config.toml
n_layer = 10
d_model = 320
n_experts = 48
experts_per_token = 3
d_expert = 112
d_shared_expert = 0
activation = "swiglu"
moe_layers = [0, 1, 2, 3, 4, 5, 6, 7, 8, 9]
router_score = "softmax"
normalize_top_k = false
routed_scale = 1.0
balance_loss = 0.00402
balance_bias = false
router_z_loss = 0.001
init_std_router = 0.0122
lr_router = 0.000386
vocab_size = 16384
norm = "rmsnorm"
norm_eps = 1e-06
tie_embeddings = false
optimizer = "soap_variant"
lr = 0.00179
beta1 = 0.95
beta2 = 0.99
grad_clip = 1.0
batch_tokens = [32768, 65536]
seq_len = 384
train_tokens = 452900000
steps = 9406
dataset = "wikipedia_en"
Below are experts of layer 4 (counted from 0) of a mixture-of-experts language model. Rows are named router (the router's row for the expert), down (a neuron's output weights, with its number) and show model dimensions 64-95. Each number is 128 + 32 x the weight over its row's rms, rounded and kept within 0 to 255. Numbers have three digits each.
After each expert's rows: "comes before" lists some tokens at least twice as common just after its tokens as in all text. This comes from a sample of Wikipedia text that the model never trained on. Tokens count by the router's weight.

# expert 11
router:094094148094132150131088121163107130148209172115081090062135078042148135114110117138094184164134
down0:151096093157165128148096124168103099122129135104106115173124108091132163138113152137107138136175
down1:131158159206185142125163125147099144152151102148091122122096196101126163159085120197088097101105
down2:127167133127108177161146090134132079112123134107145118160112189152108177193140066116127094156100
down3:085133171100149105127128091083121139154104056074129146104114150167196160153154136087142120132168
down4:122072139127142127121148144181142131155134112128134142179104094098149095123107096128171194077136
down5:146141110126112131137127117155077137161100101160065159107118139111173132104151200190064135109127
down6:119109149099110064055143098107162134088152144128064080141099123140155044122133132141108135131135
down7:102101089086119055151037175138135107110134166120144131112189089114180129132119180119161084130136
down8:126113077124091129155124151136186060123167127129143125138134148088158118156155119112136118154080
down9:130132143085129101082169104128141105124090100096098136143112105127099087107128175132088167158133
down10:137097117154128089163114143143133100170140116114161127095199102168117154106124127111110120153105
down11:101080166134098149118076166107154130139123149184089073187155161167137048107153069138132145100105
down12:136132145146157225077117157146192108160128133104116177178140106104132129144102111109139115131086
down13:095131141163141125097158081159116119123091113107104148090131150144150101164125073079083109112105
down14:062143148077129115137084104236116121067181165143135079123092150065160160123100157159141128162106
down15:120154143143162134102091119165167101096144212111152111124108115117121127088152133106118169070125
down16:132128150126117141121103096097176183126150103141095086120125159115147107133119134129108087089143
down17:107115128153109131088104216135154099130099106118091175122128108146128148187101139105089118132178
down18:156163136111142098120118173097176120153127109117161126149150148125099175109092140190153101160126
down19:126121132180150143084148149141068135095178153095161179201114119112149132135145111118172148101136
down20:138130119138159177117160158126129125142142101146107123125159156129202117138073078125073095160117
down21:099130109149117096131118092106124126156111081077115094189170112103164115137137103182182141147127
down22:120136117099198150107164136064102137118049115147176201080113139146140105113093159105069141143177
down23:131126132128059165108068134133116105121106123064117155103201139152104120119141102088158116146085
down24:103185189090192177131133084079140153122149165095166125136135119094106164176156155145061098169124
down25:164191150145057110155129203106109095129129125112137141192110134062131124123126110090109100142121
down26:136153116096105072124150094132103113117101139174104093115142195161100135119101118146058088146123
down27:163069093141142099139122144116222132141111108145184072123181194143147063118040129088205139084190
down28:085158197091133194089104062124123071152066114171134069176154145123174104092165112110152166107145
down29:119154134102161160123169198114178112106129140121127143211088159061137070119125121146112141182144
down30:207154104195166152180134144077118142151115194092104116153115221162097131105125109107144126160122
down31:055132063135151127143128129094132061140133109110140131143121100145096158157095137132104117126136
down32:172092110119165153062131071107166149136043134134180132131072137134101119126078117152186099101218
down33:067158061177114100106121156127165183144140107136187177159107131180161192095169138130133122116094
down34:126121151120112134063125107149102116151104086045132154107165119113161091110141145122139121143149
down35:159138101152080097192157139134131117113130116154147165115082145130142152121119076108064172128140
down36:106116169129135172111184155155138127119118102171154055148088075155126183154109115107096150135131
down37:093105074094144106174116132147173127122134138199174136164146113117109112106105134086147122165133
down38:150119127108150124104205164120124108096144099012134156086178171100145107078127092109174084126097
down39:172134122116175156223110153136127104131121156117135103113179104139177124104120119117113144130122
down40:144156091175145197113073072104130083171197127110094124100171131134103103131160111139101100114110
down41:091100158067152078095125132167170123146124145184150137164164157182175144103138106126127099132131
down42:112163093111098177141139074094097126129138136184172084138119152082133143184130143147151115155162
down43:059146129087162163102183087145060113172113080135094074201094125085111098129146119098169147171119
down44:155083112142142138098171125101084098116098107118102092188110169114174130109124164134088126133089
down45:135093079130136107177096155156122132108067078137108127090149099096179128131120096172113145164171
down46:153087143098120162164166167115113090132110101150060101058164154093106140159164166098111104144124
down47:151143117137160137069134155098196104133147115142093136147170123093095183136126110128112193185106
down48:109107122152158091125122084131055112134165083146179110078092083104133132145180128130113095132151
down49:117104117127184136115137147075124115171077114130096173103101164178124183116138118161091083106140
down50:168086112141204071154130147090175138115112127135142184097160141093156127091165105228133150124140
down51:160096113165108180141148177158149152115120128079060099123095112142123170166119149103111109088121
down52:122131167114137161083186050137158115016143167126111212193111089115156063204109173135077135131120
down53:116136159103114229160135151113115129086116080100104158101086087131160120090088113142047047145153
down54:153115149090114194122127151103170132108129082108074103124103172119141116067156097186187153057121
down55:103132153175149111114114153090136071151106135067104109157115082155091131180131169169101124132114
down56:158146130136135136114145139090134197099165169139138175060138169117189109093207140113210109084102
down57:154131161127119176128107160103073149104120134131135165209103172216186158090182114115131119105108
comes before: " | ", " |", " |  |  | ", " |  | ", ") | ", "0"

# expert 19
router:065110128162122172133110101169149123084162195131164125087180108091092136135129172161167123129074
down0:116148171162134116129091203123110115135111096120105160163117129092096155043094111162190072106101
down1:081159117186122148131108123133159086134126117074140120119114146030171183138107158108135137142175
down2:139098110130130131083087131100121135073152116097180090142099109105102097097116099149146103108200
down3:159108084085167124112084069157150166058110108073126106145176121127092138121107179138149194096130
down4:107148128104123189153100146117174086151067162139097063166143132128131159170169133118108154143146
down5:118093131073105119084099100151117140114179178118125184143089131113106098133119120193133168151138
down6:156118163129100124173165069131132132105187112149133155152113143149065120101052088105086176053091
down7:143164118130122136187131068181142116097172102179085106189127125147221107129111139120082129150112
down8:189115147153129156118159134136104082085144111106178183173144183115158111140118202111091142170167
down9:137101154108108161132081165110091115200180139131092094158122057101120122142145099116089142147099
down10:144099140104111125151155136119112147164083159175146134104166192146092157110073137091161116088085
down11:120098116141163124097088142103115141144109153114141144123128136153085150138138144169114121140147
down12:140121118150091102114140131187131119106143156120178144116076154147144071140141136128130102076202
down13:160095163167146098115100157135121132097146150167134093120143131149148105136121119111087087148136
down14:164197153102144143123111138112173164144185138133116162101139120113139129118081155170174069105174
down15:109155144172156106145150136134176176155112141128156078160105135188105103126103123081201069113131
down16:153165108134134206147107109174141113087110135116116119191114133146121140165105161151174155073157
down17:139149182148105098119068085140092110113056189125124124171100104190116085128109161137063164174121
down18:196101140151131180105042093156177097160155120087154050096125115138153170152077102109189136215134
down19:255071116189112177113144130081116110124091127086140157081180153131092124097099096123104087074127
down20:136110117189160139135191176135075145075101099072080175084111176100108164136126153098193127111111
down21:143129086156174115097193137131114122156142088117105097085156119138124153166098184150155103117140
down22:147128136160110097143135133105135135179084046141128123098164159147159126070124114165155110126094
down23:141166159116088148114089115095113109212120138154148144151092132143072087093127134137138117104119
down24:084135092129122083103173144095123114139142132128098098111101098149112122128121111122115165167171
down25:117115108150085121151136117105082098083129129155126115141194141125128143139155133131070181129179
down26:139137090199182149117102149150115100158098150160106142133208110131170114134107164099182138119150
down27:107118141134063143110140100078145096141134122125078163146080112156077126118123113119115207119140
down28:102132068133085114139102091080156090131149129116081114103139172154163118123136179179109112140114
down29:156182152106130150144149113115067195140127136084164148149106109094125135118074164187170118126115
down30:121113127139159140144139165220121127156076119227173109140107109135125154059197120173117064112147
down31:164192078143098065068160086203108107180148138148106132145165125127168117128129086158142155168105
down32:098112171097138107097083112143122060110114144175084123161056133100120166104168121153165114120140
down33:165148143144105170027082093119139097089129077173101107081151086120127157115143118134081139087080
down34:145176126133135134185128129133173114165178134141128179166106184134115117105140142135162082132113
down35:143210133130105070095159095119180131173109160060173125122122128046133206127132153110112126110169
down36:119095171110156114167126131104108139100102077129162082181115146101148137121157153144217101138097
down37:067105124138141113121148131150145177099049107127134136178152110137106146108180149142037161072131
down38:138155138083103164143139060131118183099112133104132133097134099173086084058151086129111153093192
down39:168151129141158131059134021053128114119103117092161174129145143121096098141121125138162090190094
down40:148105134097122153176147148189126120125176107151108083160122148135151121108072152158113168133074
down41:147122139085160090059130168143173145109120187091186128180131106093156098076152141106176061145134
down42:142142148097142160105144175113183166072195164060130095142132075147143129119114098120114142175166
down43:160120098100126171099127173076085125076144132195195111148112092123141127152059102119169121129141
down44:090120066134124102109109068127159070123118136197191094098111165163127137171173129145080124129046
down45:148124158105153086132144106078093157130138140110161102120129156146056155098105146120143088139108
down46:117109164122066149160155087101125149126159108098099100148103108081142120120177114190147130115156
down47:118106159105114119086199150111141153141150173140085117183135130137139194148187125053157069121044
down48:168100146171149131161071103114078227143162218118064105163087087133166156092119080130146127120101
down49:146139125121143125140087090178169150148101069145117092109138113138105153163161153121152157172099
down50:112138126105127123146108142184159096149187140101212151128154197081155154124130180074140130135125
down51:105146169142123129077152182136158195156126115193119155104120138096125089114095127155163119122171
down52:135103146140137121133110114160085141073159102073098108157120160107102143139077134161137098137092
down53:114134133137131093103111080136139146132155110150107075070132090103099126080134174132166129053136
down54:157084130191077141131121122109137146158147127115100153129123092098136109080134120059112104124185
down55:141080165092125088132138103142130127097151142111150100071047168120194058140176109102136150160101
down56:121148195132074143129105081107188094150155106097119149134099153094123094154135159078065131199061
down57:092139121091097137087137085163136136132099185122144108159158123115142134086149077155175143021132
comes before: "| ", "|", "-", "- ", "1", "2"

# expert 33
router:135122112125118131142086055162088110110168208093168125112152091097117172091147123143108161122091
down0:104060099108136119128089162105075140126121169122102125103083154101150144085150143121118129100176
down1:083169158150162115075117119173114171068134163103131067153084114152110130121099115131100158147154
down2:129098163078123118088075096093155117137200125122130078134164147129121175113157156125127163154117
down3:224168173120123119140113141074127088138069148172147160136104114128118135157156176152119121086165
down4:100072163140137167128090166068166139198134145153094109101117111152103154096155119095137106078085
down5:146129116163162074114176090125086145137195105129166149140148139147090157157176148117123043200096
down6:066093102099115081167210091125152078080128196165138136117119064107154110140143151112158081084099
down7:132134093151109092182119174115159091099090107112104133124088116169089110173117158128140075104025
down8:141183182114113165182133106049100156148124136163166115101121087140156149110164167106131109133176
down9:183119074137124109118135104123184137150128113078137152134127148157068068099176105106096104080175
down10:127208165092086142097163125119067175148103051136165144036127131155119187136113140067177107084116
down11:081180121127090079123149136063134176174175099147126105112128097136128074090103140157117180142106
down12:148093130194150124095155109122100136145112155170133148115151117112107084166117129108151149146157
down13:111138123127127104131184155067123137141113099173190112078149120104112161103105127107140087123091
down14:138096144130119133124073130105110168132140127088051094101087174107122103062107130146094140150073
down15:092152177124122077094155118135126127146142124116105123082112163107086130094158160148117108056063
down16:170071111099123214183060109177171135115093153124201136149142165132145076099130133114102102067139
down17:059107138068156191098121103125126128122155127098181092196079155163149045155084132167117127088115
down18:147142162161075080119086107095123138144101099098149139146154182141120092149117184094110178116110
down19:184133170098111097086106157099119138133106117075153138109156182131161122097058142201133170159111
down20:171086134135122102148131148193137139165128118129190144163044075148110106109155136111157105140121
down21:119131132138153121172108127180139103130146166165146108130159067148141155118099088147085202144059
down22:168139114099182074084130100114129140185091127098098159109169171127107128142138133155062102098109
down23:135103152097160125133114158079173160099125117091119137161125158091145147157141139129080157099083
down24:062155148133180201096132084124146152138124156140113104115130100084068132076168157210143100119146
down25:119079151168080116112070138145086116091088096149178131084128145153151112149086105128083098100079
down26:070028134155089165142149106073115143154108177105142139120116131127165111113141169131142125131139
down27:174183076092172150131133147092132098165105149121135129146158156136143121152130119087137156075105
down28:127106093077135163093171113155129063140147179173195077118111102093111115143093151130063131155164
down29:210126160112163120154158173163132128135102156135140127061076146097117126115143131126079117113183
down30:122149086120102128113088088107138136063120117142116107128122120118123097163133161055123134123065
down31:112091099091058174122132120117095156167165114124131160133097130110153117110143067145074115147157
down32:165133095155122125072120171140119100135128145163127165152145149092143086079145160124100139115161
down33:136119095080106151080139142119174185149083127126162112135130135122131193120140145111111116166076
down34:173161157109128116116082149121131092127184139181103139156144138148062159186104154177140182072137
down35:175088200138120079107141155115135175194167149167150054148064103049150118062120125118143140125127
down36:161082147153192074096126150166129123179119128148101139158147127104162115125161119116089145173088
down37:111122167136093171147101126140110098114156141096166120047113116158113208118135103103180166089141
down38:134190163107132147163091179083142142090122089074150103160154152169107157137117137074076126145118
down39:167177167141075173119088147077127091077115103141115085134194073122121155084134158177147111127108
down40:151074103121120126128097118170082150115193123092104094171105120134091072098171200104140138116141
down41:176125116108145173126165158144081130103147136123105151121159126063144087152073151106099122087137
down42:154097145106124144103168151158143110059093116134123119224112121141147104090184125091102130132107
down43:090121133087167125114148118103131129188143161182104109177118149201112142093072137171091083112183
down44:082089150166183177113138173192132111125177116101148166138068176143099091125182207133157114158188
down45:085125165138178120077148182162112082127193180155081188100162167113109117153135135134095141142102
down46:132052165094101125106115164049101126125111097145183151116133203111070103094141121128159156165121
down47:177148109150092178139196088111089147135076044135113155110056085098150143125125136180117108053143
down48:132146136118129099114129115111131096168152075138113150157066156102091152128174114141147109159198
down49:154074123058165102193099142096170145156219151106076156107131113155093091084116109172157143157153
down50:119142096117108202169160117115079097129093119180068108092160094139158128125118151163139070116124
down51:106116104137132156108122056195113127137149177115181150147150147104138128114121118087068114133185
down52:148153132239121106104109116115109096123150158152154162126095154209158167122107115134151145190139
down53:152121166133130132134107159113084126088133090107175184110098119109124198146117160132128160104189
down54:150145119154071106067129122080084179105098178134152138151158165155169145131151137138151143097047
down55:135088122141159081094156139113155132131146108148169132168127104216097109114156180187121146147136
down56:093104178079091103154108139166165072118141144167162155115165160087055127160079173212099131097091
down57:118159064086168185110069171068087123120104070108138136131094178147094119224164110091113074120158
comes before: "\n", " | ", " |", "0", "; ", "3"

# expert 34
router:150102121141123171171121100145146119147149135153107163099137064134102155117136201178119171153096
down0:130133060118130121033125126161127124098089156132089155175130121180191181140151144159118175127172
down1:122078149094181152144134139094173117097170111136124166109079168157095149086103070171111105124108
down2:123077083145133134130178088161168112146121126125176113116138145109125124136120193159171079093133
down3:103102124132114191168178104145151154180096130093133114116134072172139183174187125118139108120138
down4:094077122100105101124158131129172105102127135128140123133101087182108099152122148130134080118073
down5:108088215120142133160153119127131132140140139145159151120102159102123142102104104151132144090121
down6:126157097059166118154124127128106143147170073132148139147171136104132182159146116186142136149129
down7:113107121235088134111118078072115051108187084137146106129125126159102129143158154155097142038136
down8:095117125075093142188110151113157100117159121122099136157132097127203157111164127116052111116157
down9:104107104145117136158129099105131103129097171110118085135156120195122108106196138178160117139127
down10:101082077097108119125119111106147187136158148151127129149078103171038152050134130155144121128088
down11:114116110120098102158149144121085143091125086121136097068090150115151119112109121154159138142089
down12:162058116103127155183161101139157138120114147109102142138164137113096106175091114143117088179137
down13:086153136135150154116133110125164067145137092159095152115050149108140141122149174139124169134098
down14:103068171129119046102135099114138107133125205126130171133149121114097103142159086158092122148174
down15:171161092132188130122135134050187177162091161128095114110090083116163141123086126139181120127132
down16:152145113127111107136146102155096162145079134144136204099162137107159127067159092138160112157101
down17:140114084150124159122167200073104141098155094125102121183114074111103124124104158186163059126119
down18:078091173068108077158125135202140136066065072127151100103141123093088128151190111078070165108134
down19:142135073127129118148118119165185118105085131084087120151173145132156165139125187180143138120111
down20:094207152132148102100149115122126182110149168128102113118126126118119107102134113189123139174139
down21:187155128167109128137082136155077105144052077153158125095107085169102147099181126106111117101086
down22:139162132122094126158114095144173189099140143104133156165109110129118126096125142102117087155160
down23:149099180078157140154140106122158120094114106132140132147116168163120091152111100113115136162171
down24:090186101056183147119144104156087116111137132092121103151113073124169140183156114128117169140102
down25:119174092061097101092124160126151157146172172119085107135160134172150122152162151152132116099126
down26:151072154165143109134077070117161115082057071114127068153144097160143130136138085140179144118131
down27:148174151132133085171099132172058199164107149091134155100162145150119129139087073050214168121103
down28:104129141148096098116148154116133167159126074143078105107078148178160113083121136140169145147113
down29:113169083114101105128160134104098159203073203130119096085170054130125135154125120146148140154157
down30:076172103101113132191128091135127142051093168147124089109113114159155115104128131166122114161123
down31:170146142135122206144154104106128077089143072193116068067085053045163116161127154062074177116120
down32:148091173153123152078120107083161126144182106157140107117085128148148176116098163089154127141135
down33:149183177111087187129112144117164124127193148070175103146103162073127138161128190158120114117047
down34:103103114110074112154121082113152136128137134153104134185131126101144100138138082170112125068112
down35:112168137169112122103068160126154133036069119134148127076119130088107117158113097131152162173116
down36:126052120126122085086164100127142154127134118088100119127150132130170072125124150170141161109133
down37:148160096142132170039108122137116151155104124174096161120135138137065150141138172127104150097111
down38:151088157131097021126147149093104121154087105139143082129122133089059112061129144148162095161139
down39:099166126107127148138163107109128128169097188120085109077126139184159176097101173098076141148125
down40:157148110142191104083137120079130202100138105064118088151103155170108146095064164180125136164140
down41:121077097176114149134149177125128133116123164119139175142151135142117142021143119181097114140085
down42:116121124141113118136134126113126153133114143155152062060162098111180089096168113113118109114115
down43:097149126170135139134165099076160065127065120120137140111133124093147179102102152162157140107126
down44:122178132137181111087157189117115120106096073105102101143117111159143107102091107119140104162198
down45:156079117189095135132086138095183113107159118144162136156159146120114121137106066115133102122156
down46:118141124064141133086097157138138121139112136192149143110089159107138133074147111164134171124166
down47:122165120116083107104125156086135215126127121137177145156105066209134118147080111101143127072175
down48:095137106173114105119153168183152121128124074121140101087126136170127180165151110086135109117147
down49:142143126165106132151095077101167197159124150192115096179064097089105171101119101133155052121153
down50:107135149136126135097122114163069114124136142166169121137106124067140127185165127162093094118140
down51:161126143129135111175125143189142148093173149112169131161107043158062159124051147165154146121140
down52:106078047101116142134141142130129094124148137125203177104154102124108145178117155110130207157103
down53:168100143120157141135111135096118140128109173069061083176158128122085136080134120151152143099136
down54:096100084108165138163165100177101111116149097116145092061135090156143149139104146166123175099147
down55:128145131111114130125165159137199099086163166147159106168122125084097109113130076077134129153143
down56:171097095130106148145062156161156135115110109178126159123150085141057124129064001154085169096136
down57:128122100165141085138131122172179152143120166094078149118134108123186145154138142148143129143166
comes before: "| ", "-", "|", "- ", "|  |", "The"

# expert 41
router:113120135160120131147104128136113139134173203147122111111160093074094168100129135128122182142110
down0:123100155165144107093190073100103137067134146162100158102161087087157086155135090162135120114172
down1:103114164159113135190073120119149160113124166195179135122129209164149080042104200115159115112129
down2:047111114155079138104154087135208147138130130128082148081094185122120094150130108135113175141131
down3:141099140143133178151083127087109146118150117139127104053142161122083135108138175129123182168109
down4:097140154157131137107114132122123146165093140127152106164094156144123176183159171165142110104123
down5:126162100099140170109070138086167171129082117036106125145154118128126150144126167134098178095121
down6:144117168120073123161157120138157167101115111084149139160188105166103115132126184111168064122141
down7:120118158062178140149090172097139071162175155141150115142119090130057110149187142090129103080092
down8:128111113072111113125106099131119142182120145152142120168147164105077144125087114171144063104138
down9:115123113146094094206069136070091149100138082156093044092139104061162165181121136134128137150163
down10:153137131085124113087117183124126115160114110118091131162168177127160131130161128150187067081191
down11:082153080168146143109067129186183171124127116089114104150159210065140133135111133122128136122075
down12:097124109103192159124155173146161150135076087063138119142151079108097145176206109106065178105149
down13:157149164082140148186141132091109072112082082156086099133099124132156144122104093133118108158093
down14:120163144130124112108125164085144141172158114115126149100119134117106137080141079135102123123138
down15:112164105141169140128169102122128166145112177110170117159131121121175110127167111075164131060122
down16:118137146157079114124088122203063095139114137115149159167133091094164137166084107135123054069113
down17:121100177131109126102140157101126124136114139179198163131108135027073141158119142095116139098117
down18:135100075087074165089128061067133133140121176142126142144140077132173170172134131161107105174130
down19:153104173099133101108076125114086069105180137180154136176137156130106094104068133133133094135120
down20:192098145162120112150152128131066123129173081118124130128094126178143158121121146206142109178146
down21:126107135088123083117077128100159122134132101160101184133134078121140128114155129152086129139139
down22:160165137095104137117097125156116090154106107146120097150101122115142122135198115200135139077158
down23:095112100137107134106072113135131172136070100137118082107128123147120153170165161088110061172117
down24:130130146203067157131089105131114135118149114144134165163175171171151085111101156113142127167131
down25:076093069078060061182190117079086137119141172184148080094124152114087098147139104153176167103124
down26:127134118202106115129181183122177147146145154119069114082189088146142144116150167146160126089108
down27:146111048142153126124164124143162122139148100109135184199118147145165164103078134156083128083095
down28:164101150146200030168124081162142088156089103093170049113124077111099163081082125099104135118100
down29:134129136077115117129177124110117064115183139125118088109115072126145139062132158162103134158087
down30:096090123169184163072173143197144199138190198083126139073096124085174145102093108090162125131093
down31:145179186126138166165125064109071129077142127157120111131144054142096200118104101070074138158116
down32:125145152112162174092161101112157034098124096140118127108189100138152124144180163178074131132112
down33:158143164147159135167129191105132100210143135051158123101090065159137127180136136097144135142176
down34:132177191175125126119101174170145155146088049172122144129158113132148180112144195123187109073140
down35:166122136131154126108148132132144067129130126119076104139123144122123041123137153097119140031100
down36:188172154155145122138141174097153142170160160147132164076151213112159132098102132071136141110094
down37:132089106127087130122157150091182088125151075116115141127123138089183129123108113109084064130144
down38:144160081113172135122098160116084117034126158125094119165090080065116176134119121123112139133135
down39:107123070113108115152125131127153100118158081089114137089154161127144157116166160118158143143091
down40:107212156074156097094115107094168110141118145140126046088202164146163113097134087129146135134112
down41:125059121094104096139121114141079132152147147121164132075108125079162095096125114076179108129058
down42:136125126096090080103167117169125084131176150100144195204122184137176182136120135076137141131164
down43:141140111146099113097115073187096080010164125102155097157127034147135134128126099088147116181091
down44:133155139102115087134121159168165071079181075151111114107080142086171095155120137130184143116163
down45:095087132091168123082084136112134189095143106118158142087160172107095091059105140134123173130143
down46:081075107132147186127152164113170156148124093108212176150135111165152105219129163129117141154176
down47:169132187161121149135179145170109084200172136153099138113088125133134151114107149105112164099128
down48:152102187148153129160133173125151142125136138104130110146158102167115089111103138085131068131070
down49:116108166105168107159105150068107110167142126135125134160109090130105099109105136171081114133129
down50:123153158117150108112122103142106082101095099128081117187153164129084088173103142099120103155069
down51:116158101141188078096125142087106121162110117141163173067166107209152116130160143113092041126056
down52:092199138152122079144137223085105158121112135139162089098151136132128123137185204112139182168106
down53:075090069148095187133096103076061090154140127107161062154087162141100106115077126137185135123169
down54:129185168091136133108170147137127150138155190111121096171133163107116104112071099119137142135197
down55:094122089175148098126110131091138097182043139096144138074072076101125101091178138151104102106112
down56:141189141091143161133130122158158134158121123127102058148101158088148156088170107163103076204121
down57:102133124107097164158074136125150132121120112133132103210117056089134131054120122138116155075125
comes before: " | ", "–", ".", ", ", "; ", ","

# expert 36
router:123110143113121102143126116151124103126149178151141124055148128132110153082097146144134173140114
down0:104166120122146109113146141147103096123160151141113153097156070216089102129131161115120093114121
down1:116133129129113156178141134122141083082146050086098109140176100087131078083121124145106134156081
down2:102091075155173117111143136105114096074144120083133089100210106225071137090129114111156196141098
down3:154137187093090085138181160150150136111106098126062149137104101152111163100110139118048178090135
down4:072106112123109070130160120137122086108099163173128143122123140126144196112059120129169138105085
down5:126195155099085143119057105100119121171061101104092169124131199149121146100098139066134141130162
down6:117081194145121077118140093102123129179171101059132158088152110144084087123162110139100168133157
down7:182159121126150160180124075100125129108083094109127130075122076110056138121119179140163099122074
down8:160087190143144142146105144094151094141176213125121125136212109093110155097096140136175172123119
down9:136130134178155122159135101107040147129095154119131088150112096137157155126154136172070113124118
down10:154132119117141120142126120174159166141098133120121124202143163185097123113159107153188153132093
down11:110165149101102145112108167153151184126069144094104099093132107170177147131137131137125233131096
down12:099164153106152092169102173065141116098138144163155137074133143110069154142120101129111117106112
down13:086152116130135135127117138096114187084123179174179110132134136110168153146117065097140150131133
down14:173168135081172091119108113094213123164109130139142113127184087162119099076111099150123131085069
down15:060117108158167089123136126122126087168127124139078112067066098102126123172136106081157089043129
down16:179066118101146105127116173111130169205092167132186148071104126154060118096139088154144075139168
down17:106157066127134158135177133118131113104192140106182126132096113142137175140191125133139177157109
down18:165113042129128138142129149074100047184195112089124086129137076092102102143118085134165115148145
down19:152176109121131146061155097170102108047091089139173203158094183089133098139111139160132147084097
down20:171134128121124128102111117082092147174177121119121121162129141216187099133174133137073135097140
down21:090159122125090154139157131157156134168115080109141047129135138123100078134174129110154094127172
down22:124129135129088133057125114132102151166108105089147150057152108112154139077122116073120178140130
down23:073144133122135139105149146114120169156083146140143117111102108202137088121163156162174087126152
down24:171155126186121145157139153164101154131137123086131122176146111169094077164141152173144016117068
down25:128162093149129127075110084119099016114108109068100107131150086112108085147136121115141134104157
down26:124148168095149035120125095143123128120183174115149057160081153106158105145054118118171098119137
down27:101139099111165141122134137170086195100127144133131117101092072099163110121144103148088173141082
down28:150090167149086084096129133098104053079130145193180087128160094167177066150133133114141143150109
down29:130141204127090094109143114108153092094128160143121091148130162184111149147069110086145068187143
down30:064087098070121158150130094141169147191123111130179161161183150143112118094131193082102146082124
down31:125146099132095133134098075111183095133074122170032087120110132072140149105061142166134163105115
down32:142119089091175126170090091076162100148228159105204093080141118205175135154174166108156087112144
down33:165093124152157153112146083112168131159124153123165187145116121150050107096151156151104150098149
down34:135104088114125210158143187150089151107165097152124103159096146173145129067128149145101153173072
down35:125115154116128144131101112175107080102086126145126118123104177078141130083084162112066082076097
down36:107195101104113120140139164158162129162136173130104102144082168131128119140164126189192121132124
down37:128135090158152125082108166136087097112172168116113152048097139091098113157111141177112117103155
down38:110109081106128134136143131125107132131163141103149105138080044164106158122084106157105099174166
down39:091097101081088161093094145124129198143052120097117059149140128098117122158098149098149131131135
down40:106101160127096160093159163127151147119078135128110197155133179145139072115149172219132125126155
down41:170126082141090165090140117115117098108060104156062094141120114138172090137072132106153131095187
down42:103152107158108137117175115155118109067068133137125135147128194136087202125170129088144088106161
down43:120151122097104152101101102094131144143085186158104112122106148175120146137095076126238132136109
down44:105082124105149102140204142090106102172101090127146119082154063143118136135159198108170118103146
down45:095098077120103145131072098125147143111129160144130131076137148106131120099134120153061126168124
down46:149144128122148109126098151066115159150114140172077127090200153117090098138128125162161191097118
down47:106143149148197094118130160174121137091110123141102159150107157147179178155140064117139138124170
down48:064163180137186097069163078073148109126158078148162130110164132154122105165144118138116114107141
down49:129082091080155119079154170100120115138182101120108142092175155125115078097120204118081136107095
down50:123160131167075185091159095148129168104104105139163233111092084119156130118115159109169139157133
down51:150131074069134132092104161086162127139072130169164116071184127156096115164133083171113161095101
down52:088107134076109153163111185126088121084143149134148077167152147131103100145086129130170095127125
down53:106184095138134038131176138205076154124125177120127120168147168133114083135107141166167143101181
down54:111112058144088151131128203111141106195183190177109114091132124155096124131178114072110117131117
down55:109098189126157172092118115166184127092139134151169147150171114145151114158124126152183192106120
down56:133085116117112077132105095105173073116139183147128120217123117102181087059138131127147091122154
down57:113155107112170198111082138127130107182163109166132108144189155130156130125115126137171128113086
comes before: "1", "2", "0", "3", "4", "5"